config.toml
n_experts = 64
vocab_size = 9825
batch_tokens = [65536, 131072, 196608]
train_tokens = 1116000000
Below are experts of layer 2 (counted from 0) of a mixture-of-experts language model. Rows are named router (the router's row for the expert), up (a neuron's input weights, with its number) and show model dimensions 128-255. Each number is 500 + 25 x the weight over its row's rms, rounded and kept within 0 to 999. Numbers have three digits each.
After each expert's rows: "mostly gets" lists some tokens that are sent to it at least half of the time. This comes from a sample of Wikipedia text that the model never trained on.

# expert 39
router:462502509505530491500502476527534496514465508488543498493483460521472509480533495513471490520481508498524557517459500493479474507539530490452495525509486474514509495489557542494421512517513541471524509455543467481539449499507473527485539487502499544467535552491464475458455524522523501492497469506515500479504482483518468478498495501495471465532495544504460472519512494496556478474527
up0:502483472467485543477486481533487525483466504499493509531548484510512556508517447467532505504538457488495478520525583472450452529439485496496491501502481500482513500517484520498489528504549460535468496464550514526507492446511478493494523500476532533490534459531477515509490516526482491501475487517497479506456511517455484494511497466483489500470506485468508491509530526513515536493484
up1:478502509452498483471505502484572497516507522517483510530485501499510502522483489501499531428525537534535486530472502529491546511514516540518514418466486528513521513519468489474477547485537483488527510471491462485517495499511483493520536473458452523498512521499488488466532525447439505528505529497520526482545542519495505496479489505504512520513543522511512515502467499501464537488484
up2:487525487476500503480480454518512570492524468501444498494537477488505476483495454532560528522466481531506533511509515523482496542508486554465509494515472483487449497508487545526484497471490455517497478504521457503490477507506488507503515503522486502503498508536504512515520487509512525476505509481502524499517467506526493486457475449533480487487483529482505507515540514456497465500499
up3:515518525486487470550470509491484489519492520498533490455508524575496504518496505550516509521502529473498501462441514514507527504502474502555537529468519499520516480504457502517506483498514468499468467506496527523520527510530482551494516493480484493533474529513490557491465508508448542468511500458514473524558510477471502502470510424460484473481523502486459483494518517538511465459475
up4:491470531508532498484495473523513563506531467551490517513494495520507486511522516477509451485487484498487485488500513492476521559521509487533522484511477534462533494524496512476475496509536503512484507532491464516522486518480497536521497558498488461542524483578465506520511496493466530504507462504502540521552534542491523485499492470471516485512502502502525496510476437480480511551498
up5:505553484532473489484522484475495532519517485518500482472517511500481503437475484529553442524516481542501482541502518518465499489452471496501517512488481489480475491512498456471502532484511475477502503470489485445515502491476519482494485478499487450492524464499489505472483502508463538541542497506488511481495457498498499519543486504545536453537504495526493512432490457484501503504503
up6:504489496469465505514478515537510518491473447508526457482509516501458543509486504524508438546520491516534497515502559495467527473451520458444532481511517529457554484465487539493487461536513504475486488517481544485550482498525496526535481509501480531529500471461510440489493537489496492504518461520538486489461505525511488529473473529491510498484508490505482504511504471493511501515478
up7:465516492486500486518543503475473493491510518528517505500488533517497472535498487518511529490501442474544493523490510509476525519489468469490492527480539517484492462536463527491506503496454491538477459487507522512472469502480495515513483503489474522491513479502459437471527520533506527512512520498541475506511497475489483456464533484509477443511536513484539546485529537501524492441501
up8:483509491483513507498515500516494462558496478522486508491522493494532452490495477457510472492486505479506490530475506524482544490474452501454516508521453483485498545502504544490495501476510472500542552530507498467528505481481485515500457447523465496486536462557469472523462496517504476503480507437445486507499508523470517498450530515506469536530544522479488516533525510512507537522537
up9:476510518509503497538465491493456510519513484465503539497545516517470587513475478494553496523482474500493515493489457507553548478471539495512506477471537537432499530474495547494481487504472479476461481502477485462482477506514489483495492525500533525492483500490476514487485505515512528489452467506459472535474505441480506509513495473548521518511464498536458546468529497523512479529501
up10:498506501508497508514494477509490495493471496461511522462509451496489424525487530503499526485531503498520491532498537459506465537485464511456524480515466542480534468506473514519517506538517478555544542483530486479478449501488450461481485513477480473499515491510526484480546496524461501502477473463485494464520523533511531526547548435490494458515477482477549537483537483515518453505475
up11:498519469525451476483510460495528481490511506478501467509498526467525494521472493503461470484521463489544472471498554499472483469506526540502514517514511501512490458498468497545487507508513532510518527488467444481476492516449483499490458478535489546491510478478473520473495510503482460536473495484488541537518485450531507468478520499510472470543494507489515533466516536453526513449503
mostly gets: "heng", "oku", "iang", "un", "oshi", "ban"

# expert 56
router:477520526536482511492478515489470469454466489510508515502496523506503507518517479552551507526488507519524497471510479481498482529486497517489500558512514480465518480527475519530479465499506474519484487487480518477547523509503495543540533538455483493463490462469508537502517487514517500542508478492515514474473531502498497545505513489465489490486492527488468497509522514472515451566529
up0:494471478481521510514503449504466488504516470481507458521543481518544518469463509533513489547460498553497498515529474549515521490519502495513543470510482500487538520463512532546490456480497494529531483539478472510516534458473503508488463490495541489536508444476522516499511502513483525462492502493471488510524501490502527477446500491485482510480526509525442476516511464525489474435494
up1:513480498553499463503517504495498467500509497502477480504568490485494498495503504535484516479515491486550496466490494482504475513471519492484498490511452504481512508527467506506485481502524483490472461497466542492528466493536473513511470516523525513520433478541512509484479473528499494454480504453519460513496537513477511490559519488470509507499456502513516499497439478505475514517552
up2:518491520479531505465484526516483496498490525498511466508490466522481519440502529500558504527511498457491470487476514509495492483511467498490511513551519534534497468535467535514525496506471483491496499464502476529534489476504528536519528496494451525495464467481528501502525515502512456506491454463462517500546532487438504489446546480458448528449498513520494535538503518480541551500504
up3:470515494528455506508521503511500490506503482545504491516497514537474527504555487500553501518482495517525522471493523535509493497487508480500474495529462486482516469519493494523451490476508480517534568488516538509492520466471517527530489483537470492506471518475478493433525510490506462517508501459516498559465493484532484550507499481494513486532515488509495562544538532489468476529530
up4:449522496471503560513468545473497515471525468567505534468466523499539479517454456469512497476449502483463504520487562490505485544487497461501473520503495548535487527535548526462537482432543498482460476512499523508523529479436501470516452514543471503537509476523493520448539466486526483526477515504504522474451524506477477493489506502490473486494486465487505510516495475495495506518510
up5:514513520491469512465537491519494453516467499456524510469445512456482491505492467514546536548524499504480507477535491533468538472511518528523484500534513468520505489461504479522490458473494461503526517532533482539513513511507482502485489488502468526510493512478471512513496494493459493466506467510482474509506507515482492503496513471537502474503486506466499495541515533522498461513489
up6:458503461489536521494514535481535537469514506518523526483510487423493553521491515495503478478539500527461540519525470474475480467489472534462500484541561524472455541492473474492499520520525528502456502436502541520480463535506483528495479467533500511433524465527500504497541468526454508512509562495503536530472525481510488509503519489541520507499502512548513515534518508517510464521536
up7:527474492467477493528553493504487500482523509444520509475495519525468539507510483513489546493498516499484511520502506479516501481480512483545513462534475489475559450512461519486484520527472521483543468523497517494512483512511495516500451468491483496499473528525529499489521517460552538559525484541468512495456443522509506522536484553473520501472520472502483512493507536507487485498496
up8:545553492516487494501457501454484548502535506519515550489498492509528491526497523483517478532531493514520512553518506473482465480501512552493482511494513529479496545521467505460505506473498482520462507507451491522541537531542501547473521542474500493498488491492542495463476496505528517477535537500479544469469512511510491504508533531487454510500484438496510497525534499507478492517484
up9:514495430514539487511538504523507473534481470546536465529487465544497523508474481544489478481553481510478465525464520531469458494511484496490474486549438515468514528497480505516467463500483525510467480514480490487500495499502505521529517453481457487520475515517534505503526447513497504511532506486504504515500476511510509534510473502491473504548518510528480471520519538459537494576466
up10:506554471499481505509489505468511503534505485476478527535564515518507441497519461496529481511522537529531482457503486517485532499495495583532461495495485530555458490509492490493502516509441523499469544501522511490505498522546469527512494512542479523509497513467485473511538486508484504520492471521479514500509526510521503557500473491460456481494509485533508472519504499499525488509508
up11:485539511507496491523476520489468509513501524498457526540497503518506475498491542458495522461487488529451486536497523517510473499493476480490510501486506508548521495526490529503523472490495489531492474474461538484501518512492515494476522524487501524487478452478478485481566521513484503520504480501482508524490514465459539518523515488492516526528528484487466540510511561510520450496520
mostly gets: " for", " de", " For", " among", "for", " of"

# expert 51
router:513507501528523525508512521524493508542517536529514517489450458478497498483525488522490536520488544506477531494490465503499474501516499483463467510483510538509511530507523493527492508491508495494521510451466500500536502496471517482522504495477496512483496505511465492484463515485496508520482465464507491491477534498506463467513494510456517494517470500500537481462508529485530526487529
up0:535522518497530513468513492540503500505503504522513525483516476543544529474480504556532452531543513497499530496460518461488474469492506486556509504498491533570455515491507499485496489520475497472522487542472471518482508501496509488460492479494505475510517500451525478545506538526496472485467491504486483547458470472503503454500512519501487529516527516478510550481475518517519558499500
up1:493505508523479536478524494531524495488508503451487527548525459470492526513483521502551471535507513519521525503491448526494493497503494482498536502517501514482520543502517486480506512539486474445474478520493520565499480468499496462487470487529462504477468487472486462499497469531490458471511482574467490482497528481466478473517525504479456506507475505527480547465521493490466508523480
up2:449524528533449506518531458496509532498528524497501501538504487477525513495525535531495482453463517526492491512493506496475527495507524502493496510490545499481472513553490487523475564471501537459502511455489492524515484521489479518477502543458477537510469516547456516493496482493465527488468493552462524487462493514514528509502509492507500522533526492505553525519485482450470491486480
up3:504516502521514509512527491513527505503485531514506526493499515497474482496542528500546509492501467533498465523475491514521516491477496530475474514518516492431469485510472486434491497509483528515548479514492482481469517480516500467486496507489541514492481522479532516502457499515487522495479477535417490513504534458510497537484497503487493494508523460527553535514479475492472485503488
up4:487490509475495502496515463489485477528525475427488494521492499513498443474545493498466486483475544493467519492506462516525495483517486511484528463503496484510478494455489495512512482496515541485517514549507441540521480497488508512500509528499545461460497548510531500521476509488490478497504496475526489509526479499478499494469482505517548504497497486444492571479481504513488494510507
up5:474469479482482496525481467459503491514533483447482510506504474449520498482496485498503502543478496536460486532545475510491505502482515518512498506498526488496485508513459506494487466503492466505516483486502472539535477512472537474451460492466499468492469527530540534497507464483505491454521511526465499532502496542477490487465530516560494557525519551511533477485486480458479537516455
up6:510507515476516479509496480458498529458542503505515506508507480465461535491476452493521477491462492462527533516497459471524497494506490512540482520490498516529488523493460475496496539501470510472505501509513509496454485507496484455489471501503545499487461476496483500489534505506462519515492490509460515464480473496491482479531523542517482548505527491531517531560463521512525492499514
up7:507503518481538471453492516470520531513500493529486510537511471514500514533483496512518473469455526448518504491491473508512498501480489510537494549470467468479526489510500470506523484461548507495467502483494498524500509502519486494547494543484506500514489477500501497450484539478581518501532484511518506461478462508496499457557500487575520469515545480497536502521519526573482532461478
up8:513475489507458527477517493491508479565496492490495468503509480507493465560541457456538474488507505532517514452502449567482475419477461477534505489506477532464459474477494530446508497481501530525503500498493498505533519499503508533526445492515481480526475496496503513496481504471506497532510516478515537519489470484532481476529470505489517480495473479450544508493505541498488488526492
up9:477504460519455543479510511506530493510518491492462462490510485469517489489514510456475488553495457505512467445495506489485558535459492510480522499532493489485462486473529529509480473480499524485472476479487539495496521506493478536512501461450519504472541463484499541416505536561509513511500540508516489508472472511484506486496528474538541473470510477516518538491513494517511482481498
up10:501491523517490489496486522509528483495531517466491466507546456468557504501526490497491513490481507527520524517443538510509510530475518468526522509470500505495452506468538520474495558528480538502456461492473490512518435502537436550541482464463494517472497450504494538466493513502507509500481506505520469488515521501493454503505474477516511493529481489481461485492537568495470472507473
up11:482505478455513499496485518498493494492461484481467485517528532458482505543496497500477452560544524521515524511512503513497538499470505499491540472530521518515500525520514481492562522538503510507475489523492493479488510481483457542475485504507505497494486510517530519496491471476483509463470456505485532528491463492490533529534491492556526509497498484510485531475483496501547491505486
mostly gets: " t", " d", " p", " w", " b", " c"

# expert 8
router:507497535505511505501501483526481537490482514544526514532498460556519497497542492542516528523513506491491511480492489517480446518557517469468464507518511451486518518519535511494445460532500548473503531458520480493514511469483466500502530511507528530439522530516470480503489519486544510480511468475524502469489532458499427488504488533490479511544492495502518503522492532486515498481521
up0:495489527519485564487537547481503505485506539468514440511503481551498490499475490545462501510534497527493467483514505495483467524491516482486484510527477468504454492486490550493462468517468521480477475527471516457469507472558483464565511475449529475512537551505497521536523514493547495469498519487497465503553502481509477420495491490505461487543538475514512494509523514519478481489451
up1:463560542467494526504512495494489488486475485503471510511512531522478465459450520497513497521467500516508496489513461521451534542507445480490538497532479497553460500545516490484505496457490530470501519516472525524508487526480503493507473493457487466473505498516494474549515534525526502517501448503487504510518451476502526469458497499510497489491503507463524502506498480506484471513502
up2:484490530466491502478505470499494528488483537443501509497515492498524505534476502504532485474515507562509510481452491525532500516495513448449505505571505498508484479487524484477512471515481557500507485539478493460525511517562484477516488501504553455480498507504474503517523483511494487495512511466532491519466500491502496497503458507496490451464464479479493486503455475477472465517509
up3:484464493503509561524454526473476499499519528520428514507500490483506493509480461508465499501474518472565502508517476482461510483497469478489532520471488522468537531473491487545512486456473490507464489515489450507545522499498472504492506475485521488567499523462483512525532516570496492502496525474539503504515516501508492494532533478487487506507498492487550525441507461477505478531491
up4:489497520488508478504540461527504506499433496498491543501489499499485506497514505528551487457505476502515450482508521566470544485536493466512512494476469532536483468494430538498507486483462511485491470509498543495512523506471542472545492508523467469503485490487529494452508471510516518486508509524530478516492503513480482478558497474525490521465465523505495546486493497500514555533484
up5:475515512488527513483529506497481524480480519488499459481436495520494553452476456506490475489559474471520496518500512515514537503478497494486484494528494473511520461521463511510482475511519509505526456523504449518453491503510498493510515449531483487493515509479511474506519484473511466474473536498471519525505525476523498473526529546485503517557513500504469546537487518513496507492471
up6:479481493506534504481530496514495494496483501543516533499520483533502521494463520459514533522500484521526483528504468523492499495472445539473483496498512536473503518480480495509501530480511477494488503504522495476455507464526515475474541518512475501533508498515456505532487503509512499532530499476487506518509512550508500457544521437531501505507515523536499539490533487494519500495481
up7:490480495490523509535494460520506534476516487479516481474518503498446509503506506481501528471433482526512503499507458530478514548507502473484540490504454477512491480499498469479491449483485475480461515491545469512437497484465508488519508527520492473487515507478493502507550511468527499555488522503448474505505451560494472495502524515529503459506489479492535497502535510520484520529477
up8:496493559509476466474509491494490535489497511505511525484530495475476489515526449495499501488509494496464475466487490519527530511485498495518516529507504514477490441509495523540470494492529471489482504528483489497504503473509466482476534527485463517513516477512519544502512470456498468483531493479502465553507521510545502479474492512511535488453465479518502500488505487480493445488526
up9:452520493513510483482537464480493513494528505472522497460488495475486507507499463486507492498476487475489500533513530506525531484509512555516505531525513509469522507476447497518479482483438473486522480569531506527490486506522476535468493507465541466552509517534535480554503514493481468478476486453435535546494478470513514505475467447495487489494449485484483513504493511483489518483522
up10:478521524461486517521508463502509494488508483481489486483485464505522502491475546470500528497496522562504512475500498480498503480498521514531468508483524428469483530514476489496564529552481510524506504532522515534506462511475517527488512493494518476476532495469514499453491497507504500499475440477501501506503516479483520542458523430509465501441573525509526471471488493478491523515493
up11:507457476524509494543488476490491543461461520462525517537567501418473479547516531498515518506470532530521540526527496499524488507474509510508478523510480490510476529503499526469553483512523465538522495520520533501524496503486491510507533483458509466529466516495471537505478454482482477489484479485481510506520481522567527522514531533483492548534495469507534557445494476499510492481492
mostly gets: "mann", "ler", "inson", "son", "ley", " Johnson"

# expert 48
router:493522587512525459525543508484521530519475509497560528510482575497535511529533476510512517512516502475487488537504488494495475520554495488492512481482522501495543536543524560486421496507487488520490502472468509491503522471503485504474530496463452474487492514487467469506458524528495498489468477482513502513501478488488457519481504491498514437524509488459551492496513502515517486522498
up0:485516506483518497481499504479537510519505547497488506488534514481556480533470478508526480498508506505526489499472459469565547501477506523462539491514493486531483478450497447498473487518539475528494488460512509518479491524522518471502501489447536543487485505487529465538463507514512493520446494491447528504506492455473518479498454505510449505454518470475472509525482499448498545509494
up1:471496531507490492495490494474490449468485525453515476461500498490515573489489482479482497428511437490550468516456492480536502501479501512483546477502487512459518493484457500444504539484497476477466504507491486528470526483511501494519503518473475512502467493504463550509459559472497488530502479498484513496497530487502517503508520494555501496548477504495481515478537509505505516527530
up2:525482493525489478540472513488515493530502515491546515478503526497507486499496503489522472465467472441587517474467497508540494462458515497535512508499471506438542475539486465522480457476464494534503493524499534515488468500505497566536474512491525474532488487509510507507477497513496453500485497541465483490536516486463516554476510502535496526508507480489494481495507499509482515516519
up3:508543514456497494467490471502477552505490490510483486512519527461499498487499487505509514514500557505498503483486504473511479563523476492524527427503452537512501498545479493497494504504496440523488510530461501535498512463486515531472485515493436508566508472530522487547462474495550508451521466515483532497502486536537467530507498493504455524468463479464470510475533500476527492546506
up4:528505555494543506476466511507505548481504502475500522495556518471459508473532487485496502507537510508471499513517546565490532484486508495497543469472472494473473481511539520448451517441487458507483500497486478465507512505467468469456542517491533493550470548506533492475512444515495490482501510504517500491526481491507501466501477484523477482530504545494520517508479545496486480492565
up5:504486493447509488487507497481518488518511489543495445505479455552489449453530497502502474470526523483444423467489522498500492512461505489514490482482485537488463485481491499506480545496494503471470498494535512511522545490489482473483496499478503502496521525481505536516474540500500538475513512487470512548543489548487490476485511490510497524546472444495527484450533529510496472525532
up6:507495544489509499526472495492493529493496508498543502497502538516486504519517508460514504500468472470535517538518475571480591484540532516507479521551482473507483524518519494446489517510548492549485491503441504485549476495501526481497477510531504487524458492442525507487526482493508489523487480482480460511490502536475479485476479534494521456499515515498529518502524509483459516502476
up7:483513488489509509504523461516477485437488515494485491511541510520516526505505522472508455474551432465517477521512522520512515503505484477474445501486524547462518467492498472459489471540551527520498460495465517495526471508505497500502559495528488471500512505499490508504538505480512528533476500518526500494486539557482519477514501509477519552495494502519516533472496483523511521528530
up8:535504474535484493522474492484496492452482504508464501507520469477489515484484471539502494488448458432551507506454489475520538519524499494524503487508496499520508524505491504507484546553457468478485442526480472475493519514503494467468508536487516536494547468512507502534513540498495486495505483493537536498495457522465475554470539460490502485507500507514492518484513474511471518486463
up9:503501510483470482465479532488507511492460514517515498466498452446511478503486487512513489517545504524529524557499517486504499489500518505489491492493442508450504526484502483509465501512471472470512471561501533466466502499514513501469500529525477488487503505498485531504558485485472523512472466466485496557459500487468440548502495461477532446490469508480480546503518512480520479473496
up10:536521487533496474477508492477498504530462477512504526526518512479515504506483515485541474516567498513519489477506516500514474484522462532500547519499493502509471508487498509512464473497515487516494486554480453492474482496494537459492477501507432465543490530467485513508511518490504500526512468495517522485542513519438531515465520509539497520500470532478501510516505536516486500502501
up11:493523442498463491501489487507495474515449520506497494480491507510535488467505482504519549493511492537518525463482527468503484490465537502457529455497441518483488512511458488449454497480493482548487481502478481496503517527489498462513486488487514481517477457534486484499524504472542484516498533466494499486465514494492457550526543503415494477439524496492538497489504503532510496499500
mostly gets: "ruct", "ribut", "urb", "arg", "qu", "aph"

# expert 2
router:514515501496518461475509494490475506493510536452506487548480525520514475462548506515481503520486493513531511547500478485470487489497491461519512512507509471507506497485510503522495497534502470484513507495497550519508472532516499489538491506461541510471523512497533485512489478443454507478494498531524510511516500472509505456487454485480536467468493493502470480483483468435480463486521
up0:540515467477490487480483473518476543483487509491491499481506493470466525510478475491515487542511469495498464558516512459468504486480491491482549500511490517463503461481477517471545479526505537449558460513500482480524474522472473503489475482526457490550519543493542521499496499514530490473516506486511494516528534496485511479557479516522504450492509517514494457487481446485501499476511
up1:436510512508475459488485510496525512509504513486449497470519559500569541495498471528555502523498488469520528507473484526464498499490509494488504480485463505459483473518527499497524491540555506509509533534462560480527511476513455512482489502505548498493503495491486521486488533496497481520502482521491478540500514481474527485511465508509522519492499480512484503544479536529504458540435
up2:524458470466469467513493510465475532474528510487498482493495513474476519519467495528521493519496478499529449555501502482450491495522438511524486464482491513503495526457507521497513512473506497521504521495488536503521501521520501458524513520493540519479438486466507507508532502512526519515510541487489485475493476474471529468482477499482509498497494498497475494478476478510481468492471
up3:522493557503456536467497451538511538459520520496498500476479541497516519496512468507489472486479519517497523458485505504484501482521491542528519546531495505485494463524493487494493439495508504455511464509514492496549507535503489480507501475487502497475480491542526500479461495486481470493531499478448517493542513527511476506499454533466516497469525482500550516497532492549504494490538
up4:492504528473455520496495512514491510513502533460492508506532500506542469540489492469507460474484487500514469506505484532510480473532523478527532488491533482471506535495493506458501493508466524461465515492516528492503491531499512522526503478523467507517519520482513459479486535471507495513470540509509498487474525520504480498475471495490479482493529465542525521483500472512522493516509
up5:516489484504522517515499482559485532511511455478461478479537467531518470498502494517448516480463520438534542497524503528512486491433492526533486512493476504472483496538479520494513514484473509460512487493490502461543544533518453473501490486469508482490481527571552478514546510490476524432457513484458515486510529460485502473507514478474455474538512496480498477509510496493514494488478
up6:473518510480516496517503504473508534493476491489507452543509479512462527497511515474530543470504481511524470535481508478452476531517497490459498510514541542514483521501518510490495478521483480494533484526460538557518524512520495456487515504513490491478522442495508510529500514535497520491517486476480545516482488514499509496494503469502519541488544528532468516529458480530473495503496
up7:519483492556485499506504505515456494493506501476481505516484503504517475561514447464494513519500486511486531479522488480492488476506527451475484478523475502500485534567520498522520490438521524493498493508503483528500515552536498512532513478476520515440453451494538508478482468461504526486518485515484525492501479518537512529486502521524506487437558489505519516500534528462523506556523
up8:479482484504490495510522527506505481478501461523520494485527500497487493467525502487496493491534497545549475462533497501493462495486489469477532525480526502503461526483574512504467495464496492485516479513524519498565530513490498443480454530499529477481444481514519501514539484545520486516521504520503477483554519532514491453486556516519515489448488499522567535470490498487519470508482
up9:485487483463542464507507515469499520491504462492508501474522517462497531532490498503487537496480472529527508507512484473492468486458517533508528482468525507525506430518506499464512499494509458515514481509501517572469459486512543481505462517525541517454508481458487484515490524446470538443530527516469466535500525512506482515499522498490470566497464542505432458514503490521549462472508
up10:487459508472474493443546511478501533498531512515481436485440502511485491504474461513512493529520483486506500447490525522503534516520496499531509508482507506498480475522542505462513533535531539472443501481517559511556508502549491483504467534489525518538478447518531517458452500538489502533508502483465538499516479506508479526523497492475478500466485448472503511508458489524522536478525
up11:529478469512543489464502478510508467491496498475500459478482465521518501496484500500514555508460581558487460432459535491493521492481505521524505533505501493536515518498474469478519499497560505475494446527465556539517502516546523520466502496505515469505446517530493534547538565479510519523507510506456470536515522507525540495520527476443510483534498497515493505498499488517457473468465
mostly gets: " The", "The", "the", " These", "_{", " the"

# expert 49
router:511468511526516473506484488499475470506475512498439455508514505546504518554533495480496512485483508465530548476487495465456480496467523457510472477485510499489493518472492499451487507490545497495512483493515509512503527484499446462484518514513543546536491492515497501481495486478522490545466505465492526487525492487494505533487511495523493499502491472497464503522490542503475510548503
up0:474536520529499512472491490457506490472455532499532487525520530522520479517500496514512501463519505487491500502468492466484491470473508498482494496505521488494489527491496495464486500487490522501441495525487501566473506528461513465534507487486503540505505504531508497505478512503486535533492527498435580493506473532503491502500502485549464442545475534484485508517516488510498534476533
up1:546523462491521520473505475509494498500473517506515474498510496445520523548549511475505495531491469515520509473460453511508509477493459484501500509486519572491540519503503515537505513501514500516479483531515510507504518541534508524503452491464470478467456509513471514505527482517486464462500511504514481475454491455498521559447497518496515523514484452534500504509515499498499486457470
up2:514523522518486496491507473491516519505541538487516515508523530523454515442516493486512529482491498532526484524476490542515508509550511498525497503526489468494496518479513492500490479524459501472472451458477535505491511526521466511507461504542480504533459494485528503476490522494565535551514479505491496468519505446500479529534540471519497507518485512525534537525473509467461503529490
up3:508480464511471535475510460502472512458487506480498456523489495493433475526542521448489444514530435468494522506487487504507506488522515504479522522540442514459489493526512553497507527504502486495478490487488482489499517508482501508499482520554490497537485503512533519533500509523497504456498501516467509503465506491497530484471498511507531510524442500540507506506483529462462501494520
up4:541508499531476518471509460499512482504469484487497550479532498510501472516483477515481525516464494494545521482491487545524490467470479530560486489541535524532478487519503508484503539516497503489512519496473516511485471491518489493538480522550490508517509519516491496516500478500523465533485462500490486544493471483445486514509523468507495514508487551505546505502519498505456468549529
up5:489523525494513473503494509496490481452547523447504533487519516523491484545542439507467490461510522475520469525520496525573506471512479501504516501487472443494538530511519492470551507483482444481491484538554508511495519497525510523485514476499476495501461487515532484476493476506499471524491499493502505508511481462482468511465474498532441492529539497498497522524537491470497534496500
up6:497464487537493509478479499549447534520487521471448500508545510497486483492507505522445460512489467474499528508451458451501519483500470486538498499482498509508515492455477480503484499502478473526498530495462485534527536489499528458472502554520531488525530482503498488506502531486486506493530526489458481539480552507535521521516519460476521466472503507520493511509507502540481464545497
up7:509511520490477506540526484477508489512504526497571464521552470520502497478474556529517503485472507502515566535483489492497519491482518501498493473505488518534534498490506496462511515528539530497469483540462528484517472515480495490461483534450485507487496504509520521476476470513496486474480527518506523432484483502450506486498488480488488517481526466498480482519507510503492507530524
up8:503494462481530510503500539532503511540443507525514523446525539486497513525564492483493481428518533489533520547532502481477470492538469511509497459524497483512475511509463470486512513437523544489499500485500433494484483485481520486520492540480484499478518480476501530531510545562509520456520471539510540511498499497502510516485512470508537469517488514475502547453471483507493515522523
up9:535521512491464484480491511473468513484494536476510466504523495506493478525510492506579475534470513514469486486524505453442552518484519480441493482514457507490498474466425536510474493541534469504483515518461495495488517506465527501514517468458479552453551514520488527498488500506522504455433508492517493509503511506514450485493476494490462508530542494523492486509474501480464470543473
up10:535490485513479476512521523495508510529469472491513497499533489502487529518527495522534512455478491462502502461505480481454536517492447529496467484479530493460452547530538531497543512496533505469492471514518514484482453510488443523530546519482499501513511545497515510491527535497522484482504559440443532485476538450544488490488522507533482531520477496567490518496538477521500522527495
up11:493480484520488474520461509561493513513478475500496519520517502531535505475540520504520480544507486501513499533501552518499486496522508527452491528483502472467466446493534516490534549478540452518536465589484527490494514523516512525506458504489536532477463504491450491479482470532507499532425523512509538482469518501482501505501507492478489500503504515516457512544503532525517477490526
mostly gets: "ed", "id", "ad", "d", "ent", "ant"

# expert 18
router:478465463493493474525518537490516447500481525531540519491449538524502458522545494557405502490469473529516524491466527456471483511509525524517468503508525513517530530491498481484500521485479483475513508512514501477509519521495466483487504502493544520485512500481487501500480494510517492522466469482501534466499560485550495507465498451504536513548512489546526464538510530513529532486469
up0:512447565504495457445499515503500525500505506486513535522548554504528502513530571500498509467512522527521514502517541498485498441548554509526517559503507471484499519492493464491511520501519492495490520489457504481488519549527487513504462498512478485505521474453520517494549508534510490506498512479468472486467520458462481509450541505516459496491482498502491484504472470549472525441515
up1:498453493465504492496512526496477479477486480530516502490496489516485465524523440493465521453485499481562467488453491526495521491484507511489507499537524500512502501529477521519513524523490487467506515553514481528488491545471477506454503511481472493466438534472526491486498501462498487508498488478463545501473479508506500506469522515532526529507544459515511423497496545504501518462497
up2:500534476467487529518491532445520509477533486509495542492497467543512480460513503533487497492481524497496532501496493483508460508519512462477488506487494491495559466506464465496521490488522524507531494489458528534504482520521442475475518436485513508472469486511514518517559466518501456511475456499471519526514535498513483510496543460473495476544487503509532497526520471534511462513459
up3:517500454493490472479527534492518467500521514451490497486527527499554518477492476505486522463500481518509441493461507496512492507466467486517499493504526518463535552493459513514503502561475482545493490516508534516487521509521502491450502492509467488498546467483507493495516474513516505468463513506452511477516501478522499463492457476513519498541540531507542500480512530490490524504473
up4:482488522466485535511509524500511525501506482523522529515513467505504465491496473439493553519516498508525473506508505539544495451509469484432503497506492488466501491525536462472499491516496450467514477487500496482504504446507480524500512501477518466533524504474547511486513477465489478493513513524460482501512488487472514489511439501539494518498484467520475475510517519522500492464498
up5:522500503493473507467500471455477498513522517469527507489494484503478486538513549499499523478501498497498489576482522516460455492497497541517514480482478470531455462495495475518472502463563455479502487537535514500499530492515442496493537442502526478501457542495501489557530488483509506500502505504442497503525537513478475499511503479498517514527512542496492424570488478486484525482539
up6:540501488462474523479512480485502541453488528468487503475496498494470488505506527510470539492505475533504487498528515497549466464526551485549522497513526515486466510492487498520500490504525485463473542503513454467535501516471500483510478523535482491537506522488504494549552534481534477534528559502496537492445524483501473469484507477483515517470487495503513471482546479528483535557425
up7:489547479459517552509479499511529500436459475518560456508511525465514477460522493516522507503556509532528503515461485500492478415499524433486468499527477464528505499498503478485484537522496515533496523528495496520450511499517478466472500483529506536485489525460510476489486479487488519504502520487501534478487535537487491502475520507536536462535525484493499460489498497524465485507483
up8:520510499442494502518517505432485490483486514501484529503496518499478506504476500492505493516517452481491513560462480508486485523475492473489485473486518515522513507494485470506502506520513470496505522496487487512490522541505461489557479464495535506518492495507521487484486509525490472500506500504510497548466466494551567481487465476495467449494476527474465516550482502513480550549484
up9:511486493493524461496482514522536500548493457477515456511462524549502483514533494500513496481458513484508509519490495467502542483527515461498498494518479495483499492512494531509512460535504473509477496512468479483487537494527538529527461481501494480532488479489461491497543505522501460493496498461500508489478491492457537549452555500522472486505486496519443470527502547531532508515507
up10:482518495479531505479497511506478541467530559477488516519510532532505503510493521508505518501452497509526488567549485501544469495440483505507521492509501498458497523503468498507498492515519480490510497536514530515487504510494460497500527525504498544538478537474508487514501527487476551490484474501496471543501492474538461519515511497495505487484471484486500525491530520508469482490504
up11:487491519487521525496517483515500486513540556465456545560506521512506499510495513494492490464508502504507497488521505496495527502539532499497498487470517539525493447472509539469508537483519522519416452552470568505487520478537515492494452527473552505487469544510533521510526485513537500500492499527478514515535493512529482496473490501508519511508495514483494444524441479497456509501514
mostly gets: " the", "uccess", "the", " due", "isher", " grad"